config.yaml
n_layer: 9
d_expert: 32
d_shared_expert: 0
moe_layers: [0, 1, 2, 3, 4, 5, 6, 7, 8]
balance_loss: 0.00321
init_std_router: 0.0191
lr_router: 0.00104
Below are experts of layer 3 (counted from 0) of a mixture-of-experts language model. Rows are named router (the router's row for the expert), down (a neuron's output weights, with its number) and show model dimensions 0-191. Each number is 128 + 24 x the weight over its row's rms, rounded and kept within 0 to 255. Numbers have three digits each.
After each expert's rows: a language model's description of what the expert responds to; "comes before" lists some tokens at least twice as common just after its tokens as in all text. This comes from a sample of Wikipedia text that the model never trained on. Tokens count by the router's weight.

# expert 18
router:164137085087157133138103130119120110151176106123094110123134139168151107120093117120174119137126108138118139120142136168145127118119139108110126150134113106121099172099119091149081133127164161106183124130104097161110078127143141141153074086169097120107106144153139174143076138171133090158132130160143141136126179141131139117103129095114118123137122163103152116149132108116107130110149150127127089139141129132102181072129109128087136124126147101090112154122094193152127121114104139118109120143137132103174142132117122104156108162145087144163132133141138095111112156155130115160
down0:105136142142134128158142105071146139096132110096102107117159138148105120138112118094151140157153097093114135108146176121179123122124153105136131126104106111112096119065147163125138120129099174140154126147145132097095153102122133122102179132140179132086161124117108130169065082169106156141107128096142152141142127135132133129092149143153126120116127099135115156118114112131094120134149152136097103087112144116132107080106114142152090132128148128123156142157106122109095146119156121146140140134113130130098128157089128126198134074151128127121146138157131135071164154178136165110
It responds to: Auxiliaries and numbers. Auxiliary verbs and small number words placed before their verb or noun in narrative text, such as had been, have, two, three, having.
comes before: "been ", "a ", "the ", "to ", "not ", "two "

# expert 37
router:144142109095187137151121129114105109161167106121129124108129183166135112168085143119144145133152123144090109100146135182115109160137125091121082160123099130109096141138143111162095098149138133113147144124120126153137091102162135157110103085161102093131131123106150135161101112149123100131120142142131115143099149114144124088128135075151139162117132119080150113140163151122105158101185115138121127145159108138116172095102132139097141113104106124123099164130074162149099099102131142133110123160166128135157168129093113138138088142093108136154152122160100118120103182115134104113
down0:132140092114140151176116091126151117170144127077105147088102158155186154175114153132118141102112120134142121120126099129175105162141113125149077118122136117117119143109150154160151171184158173089124137114092106105127137101176126176128133126135117146129130097151195120101107109114079140114081097118141153146126135138137165118132136090113098147125153154131102142108129169127125151090137151097155140122146124163133146114099143117162106145130124117109152131134124097106134122106121130081125118105125089131136083137130163154113067107147125121123139142113110156106086122167147132130
It responds to: Century digits of years. First three digits of years, especially 1800s, in taxonomic author citations and dates, e.g. (Evans, 1937), since 1973; also table line breaks.
comes before: "| ", "8", "5", "7", "0", "9"

# expert 49
router:118138110122157143120108120102120150153159126127148130131151174153125113159102184143143139127148139135117126152121130148144138144144147077115124148104122106121105133132168126157091092124144141143179129121094147164167106114111159149130083126198096048127149132129157114123059132154118065129100156110113096145105143109145125086125109107153109121141132127099117126134110139143115136137156109148148102133153158168108144099049119172089132143115124101081128149145105174161118114111122127127140128128155112113164155141134162110136101128132158144133164113118105161122122150147118136109
down0:097163114127106142092097128149188120138095138128108127125144091155098119112116145129110183093134124077124169180078117146109102142130084144127134111170106068125117095107154135116153140138116129128166142127116094124090124135125098168139120129137122174107118135126107137161153168102115089153125180136106093132095117104172121147149157129087113091114105141110176166126099159160145087156157116127119172130125129102128118135135128118113133153145141107147128112133164102107108155134128141122129122118108130093088101115159156122144139173111166144097159092121143138119128123109139176130
It responds to: Place-name endings. Last piece of places before commas or periods, e.g. New South Wales, Los Angeles, South Carolina, plus commas after names.
comes before: ", ", ". ", "\n", "and ", ".", "where "

# expert 33
router:140135124118188178116123119111133114153125137168129132131133194146164122126100126118146153116155129143086116099156122167166139141123101127126097161135119118088112134126133145170102121130126131117136144130105137150133056119125149128144100113144120123097096112162145125111084114133129120118107115153148154126084179131112134128101139123142126131144119124075165078156118126131134165111155148129137091177167142129124149095115127114099149113114125110114115183126121208129120079109076089157101115182144142116171146122099138130115115172126154156129136129164135111128094168110120128135
down0:173172155105100153132136147148094093106108158139100092138095136112126149120141087161126098111103144132141117138171083125108141117115090135138119152140101105112145128094135121144133127089090106109151092133106116098150148143095123131097173181118182170101111124159152178146112150125132116117143170122122122112122105107178105093180130136125112142105107142158092129152153153128135130153120136116140108102165147125135159114081099150121114154157161181084165134164138105129162167066099130110134123125111127144099118122086147126138120156129135154113119100124104108144128143139101130143
It responds to: Verb-linking prepositions. Prepositions following a verb or noun and introducing its object, like against, on, with, from, over, between.
comes before: "the ", "a ", "his ", "their ", "her ", "loan "

# expert 53
router:172113092076129116113133123113098110126159113103111135154115168117106108118104146148167156132128129140128119143109134173127094150101160122143130151109101141116117156138123127140101124171157110143136123120095094204120132132124120135084100098199136093106123161088114114150083155133107118139097132162124152153103164109128146136145140095135142181136121148118148146161156150126124157103155105121165119144148105151107155103118127133110116142097112139128095146159144173147136076164111095132126106170170143127158132071114133114158111142158111127109158149159126117145081172109129114115
down0:100148154113129113131134132149132127132132102156161151125109158126133154129125160085139115068111118160093082111156173092124142176089154145167129121157157118111157135080158110144125138143093139111151096103117131109134114111083141139188139166104127123116105140158161132130119123125148140124114132108158121155113128177107102085155144096143136166143141132103164122136165160137126071154106126135141077180110093144118106111083122138073108155120100135081123093108137142145096129159121135127095142103121155100149146107132131126159124143161144122126129118129113135121098140094079158106
It responds to: Digits and des pieces. Digit groups inside decimals, coordinates and vote counts in tables, plus the piece des in descent, desk, desertification, and words like living, just.
comes before: "% ", "and ", "%; ", "(", "in ", ") "

# expert 32
router:150157120136139143120103122097113125129151093094091162145098153136146111104064160131142126127117106122092122104184141197134100119136147081100124150103124171119112132142143116146092110162159156126144109147132136151123110140128161130126105088156115104092117157110115117127111128156149101154108153135134135163097163126152149084134090079141140170118110149070153133178148128119136140142159116126135117155149127118134156126124153120091137123088152148117075147133131160133112142073070131159126097130161120110121141143080123139135098136137122115134151115136112141127114198114113113163
down0:126117154085122160161152099157133110128136111108099145115134134167092139135093164137125099130093109131098115064148165089112092140171087111141126163143160156126171087169130165117126157185155144113155122142145108142127134109132182109146138101128129105118125115140148142124117085153108130093149149106158106152130124120117094102125132106125145088075087119146130109100123150137126127100104143148136178121133134135155155144104121166124126131157155093123115154151123110114113117148095134120181160149143159163153141127091139119112122114104126098090162071124158154099097100134122104143
It responds to: Nouns after indefinite article. Nouns and adjectives right after a or the in counting phrases, such as population, family, number, group, part of, with a population of.
comes before: "of ", "in ", "income ", "number ", "density ", "stage "

# expert 36
router:121115094096147144142121101168095110157113111158129141094104166155148123119095169094143150137144155129092135118136160152119124111154151090108145150139088139105126142110161122179105116140181181115188109111115119145177086145109141131107126107151092047075155128126131114110118115142131100163133118101165123143082147113129139122146129066127120147147109118112135132178138116099120127160165126115138114132139136141132152112104144161113139156068145118126099136147122136117119110111122116158126126167127120113178148105111118135127099172137116124159139120137136078144088158115138133113
down0:128093114182110130112079164153150156122120080160143110150103140158141139142124159134152167108114107102135084114099144147129128107165128128121089124145103142101156121128158096087116162132142085139166085132157121107163130164121124162141145146149049143183100170118148132110131117159110131112125136141123140155118111120100116163087148121134114093091127091116133165145147165144165170132123104134128158134105123134120114171140125103146127119142109090103107123131103123133116127117083142133116080163134137124155109109064146132081122146149127100136088127159119158145161120125138114121
It responds to: Section breaks and headings. Paragraph breaks and the = or == heading markers that start new articles and sections, following infobox lines, tables or sentence ends.
comes before: "==", "== ", "===", "The ", "= ", "=== "

# expert 38
router:103194124088154146134148154144118139158125119126130136102107191148073110132070117121125132117140131147094108122125152182147154177105139112120129159113084109109131163117159124138099113140164128095149136143116114152125087129123156114118071101168075112097092111146138119122108098120105062116121145126172147120137152108121109088145150088133114130151090126102146137154127136129124119143159157110137129129163120133140135144115123126095170127058143112097096158134145145153108099114103099121109104160160141098175135135117153149102128119104160135127141124153119136109123144161133149113
down0:121153145151164106090122127118120100145127144112139142079138131129124147138105115136128146148171115098125118145082125133141114141134123136177122100141088134137132056148150125124134132149139124127086101160140162132104113144067148166130115150094137121126135111147117129096121115122144177123136124143086099088085116117113145150139147100163131105160055102115119169114151097142127107144084123138153131160152119138125138169173113104149102125154154128116091176093178158084117103113089133163165117147148116127166153182127111117134143146121136155133107121117127131091117084119130144088
It responds to: Mid-word vowels and pipes. Single letters inside words, especially u in annually or pharmaceutical, plus w and i, and table-row-final pipe characters.
comes before: "\n", "\n\n", "; ", "–", "tili", ")"

# expert 45
router:154129102103141133129131120106133141145152080135116171122130193126152139124094174093132144168119100136091133099181133127105125113127129138071146190106130160115067160121087115160082094109126133128145121128138145158125080119144158102141126095154118089169134136103096118135109160142140123136136135113136163133084127117143136147130119124165123153140136116096136122174133110136149125123158108117126136146171123155105160096108121132084144152067123106111103166129111145120127086138128128120137099152145094099167146154135114098137112131118096125150162152161132084112096179140109134123
down0:097172150157140127134162099108145139124086119125123120138151158135123068113153166154110121135074110151150133111174109129128150074152126112141166113137126122138130127085131125108132129097092085108099105097113139155113100140127144149151158109124146072117082138075141135166121123152140105149147117096125100129144116160113141108130147089116109114152149135147102109129148148137131112154130153118106129146121089115142123177130122131151095156118163096157143173108149163141053180123131097150127125117110120125107146128119126147169130118124112154135205125175102097137092124152137125127
It responds to: Plural and noun suffixes. Word-final plural or noun endings such as es, ies, ments, ations, ics, plus ym inside Assemblymen and names.
comes before: "of ", "and ", "in ", "(", "are ", "were "

# expert 52
router:134123109114197161112099176129076121151146107144118142102126172148142115127044133119187153119125165120133108145169155154106116138116132091112128156123111180088120169131143139134114104128135109129163092131139126185151116106120119127128147108164066106127119135098143121149108106143110085155096129105130138128098167119107130133129140112143150138160120112102140077151145130128147153101148115117128127138132119134109126104117115131047128128128125166136120160116077168127094133122104096125135115159167122101168149116128134133136067120142137152122131136139109123162119149136106119101
down0:160154105143129113176115174142170174133122145132121158107120109120129104094136133153102145151114132120119121120162120186141134131108117135083128144136119132115131123114148165108143096135080166114089118114134112123083112142148119160126125150141133065156125107122129140160060115091147138123138161145124128137110077116129130107100168103181117127122096135102096147147162142095131131151127121074121136113115112143137141137098132152172135181099119145108122156150153147109109070130165135124120117129093076147112118105101135143105123117116140076131167156134152113149081159170108150140
It responds to: Clause openers, table pipes. Pipe separators between table columns, and sentence-opening subordinators and connectives like After, However, When, While, Despite.
comes before: " ", "the ", "\"", "DF ", "Republican ", "Democratic "

# expert 20
router:158127098116164124114145130101109153157156096108129123112133184138139150118062159121130171156134120134118130123146143155127114111151124094106129150136119171108093171119121134155079093140138157096120097125087142168129090117102146103121121110160125125116173122112129114146098127128151099114131155154131174132114136133108105094109114111122123164135104114114148097111103133128140150134117118131138136145159134134123137106075160122098136129061109137115101175125129180135105113122128143086113088164185081131130151144104123113098095145121103127164153128185111119111071170122139162112
down0:160105128135140127120128109151159134058120119115127098175124127136136106113173106106139110102148117149101155149104107152136113131116128128128128109121182164138106109159117091136165182113086103130110124105137157111138146132162144141125129114151094135091135126130143133119131119163134155156116141113160126122143166113128124186155104166104107092091139077118144074091125093086096156128118094112186149133154085077158141126166156122132168144089127125129139141106127130120116122145193105118118115124131120138105169149138118136082141160129160116150149129130116102148131104081146108098
It responds to: Noun suffixes. Word-final derivational suffix pieces forming abstract nouns, such as -ation, -ment, -ity, -sion, -ture, usually followed by of or and.
comes before: "of ", "and ", "to ", "in ", "with ", "for "

# expert 27
router:132134097103173139124112151112125144130143084129110136119158162164089120114084176132168140112114152134112155159156153154137136161115125125134100150102125172118125165139184149166106107137136153083162124138088114197141115116137151134114139134167084070094091139183137123127104129118130103124132133134121160127116149088133119133103085099147145114139134128065136124145122120112119158084180088107104142145147127139131193124116126136131123121118170119080093148118106175134108097098125101156136102136142135111135114124136096148141108147129103088150128121136130110148101135130127144137
down0:112133156126132120133099123123188143124129158108113131102150100141086107148149150161141153108123151094136140134128103110151124161089141160120127135171149125127115115103142133117114153127101127117130120059124142132117164157119102126141110136103096157120152122159099119106154158146143138115094186159116079127140138130152146134152050123125132117143148137134091125110113136141121120122054067144152088137135182118106107121125149154142092141146119124116181145160144128081126109101150143123148125091147076173110109119128142082126096096150117123147166120114158165134152091127117143125
It responds to: Closing quotes, -ing endings. Closing quotation marks and brackets ending titles or quoted speech, plus word-final ing pieces like editing, Springfield.
comes before: "(", ", ", "| ", "and ", ". ", "["

# expert 48
router:148147096122190125128168146117123118156127116132142154140144167161146096124083146125119137128136122143109094117131131168139125115131155108112111174133112141090076163158133097147088142150123154127163119132100119177162109112131156112130096105161073092148132124112139128138104113169102122130129166125147147167096145132095148084103096106142117155167112126085126112140173118095119123086164156130099133154181146128073162114110122162106134165123137147125122148121097154120101091113149103133124109150145146120170131080117148132158126131122133149134147119153112119165112163091130140174
down0:132131093121191147136111077090130147113114122125118140104134149138127092164149155149125130109106129121142139148120135101197117113104109140159107149088128093128145125094179157134098128142145111141125082114130121160089120095122140136119111160131123128107140129150130125127104135154106152107140106113100125129133148116130124139161083095127072147133115055166142041096100125089165119109147141094134123100121066142148131153103161158162111155119150110156120100152125160119121146129123147156130152135152101100173153133123151145157112129159173142132165137134115156130123136144111114141
It responds to: Sports table cells. Cell entries in sports and results tables, such as surfaces Clay and Hard, Men, Women, ranking digits and times, plus diacritic letters like Ž.
comes before: "| ", ":", "–", "'", "(", "."

# expert 25
router:115143108109146146138088162141102123135135111112149142130148185163130115138108152124106148136148154149123152143139151192090107120126131121077131171116113094119130144132158123158085102160108129154126119128136089131115108104131144135121100104180139107110131093187128131115122140141115091147137120141147174146119154136102148099149133153143141138128147156122136144176103131123119147140172087126136127136144107133147163091082111128057130117091141097104093138138058141158082113103102150148140136128153124114152187130119135152129098156109134176107160108157083134136107155150145125116
down0:130117116132145141101130150076137169117109137158107131191106110118126142115115095121137141173115160112174116145091148155120139153111108136166088139139160201103103124113112123143176145160096144146169136160172084158161138143148142134122085129130108154187112128136132083126106100166092136110118130116154128112130095122099133124120128099150104142148135103137119142161142130113144116147106106168084151139113159095119131121159114120089133106129076150113113134183101107149073132110079134095118106141142141140150118109159134122108138125151145128148123133091092122145152126092130108129
It responds to: Word-final letters and slashes. Final single letters like a or o ending words and names, plus slashes in units, e.g. km/h, 60/km², Bodega, Campaign.
comes before: ", ", ". ", "\n", ".", "; ", "/"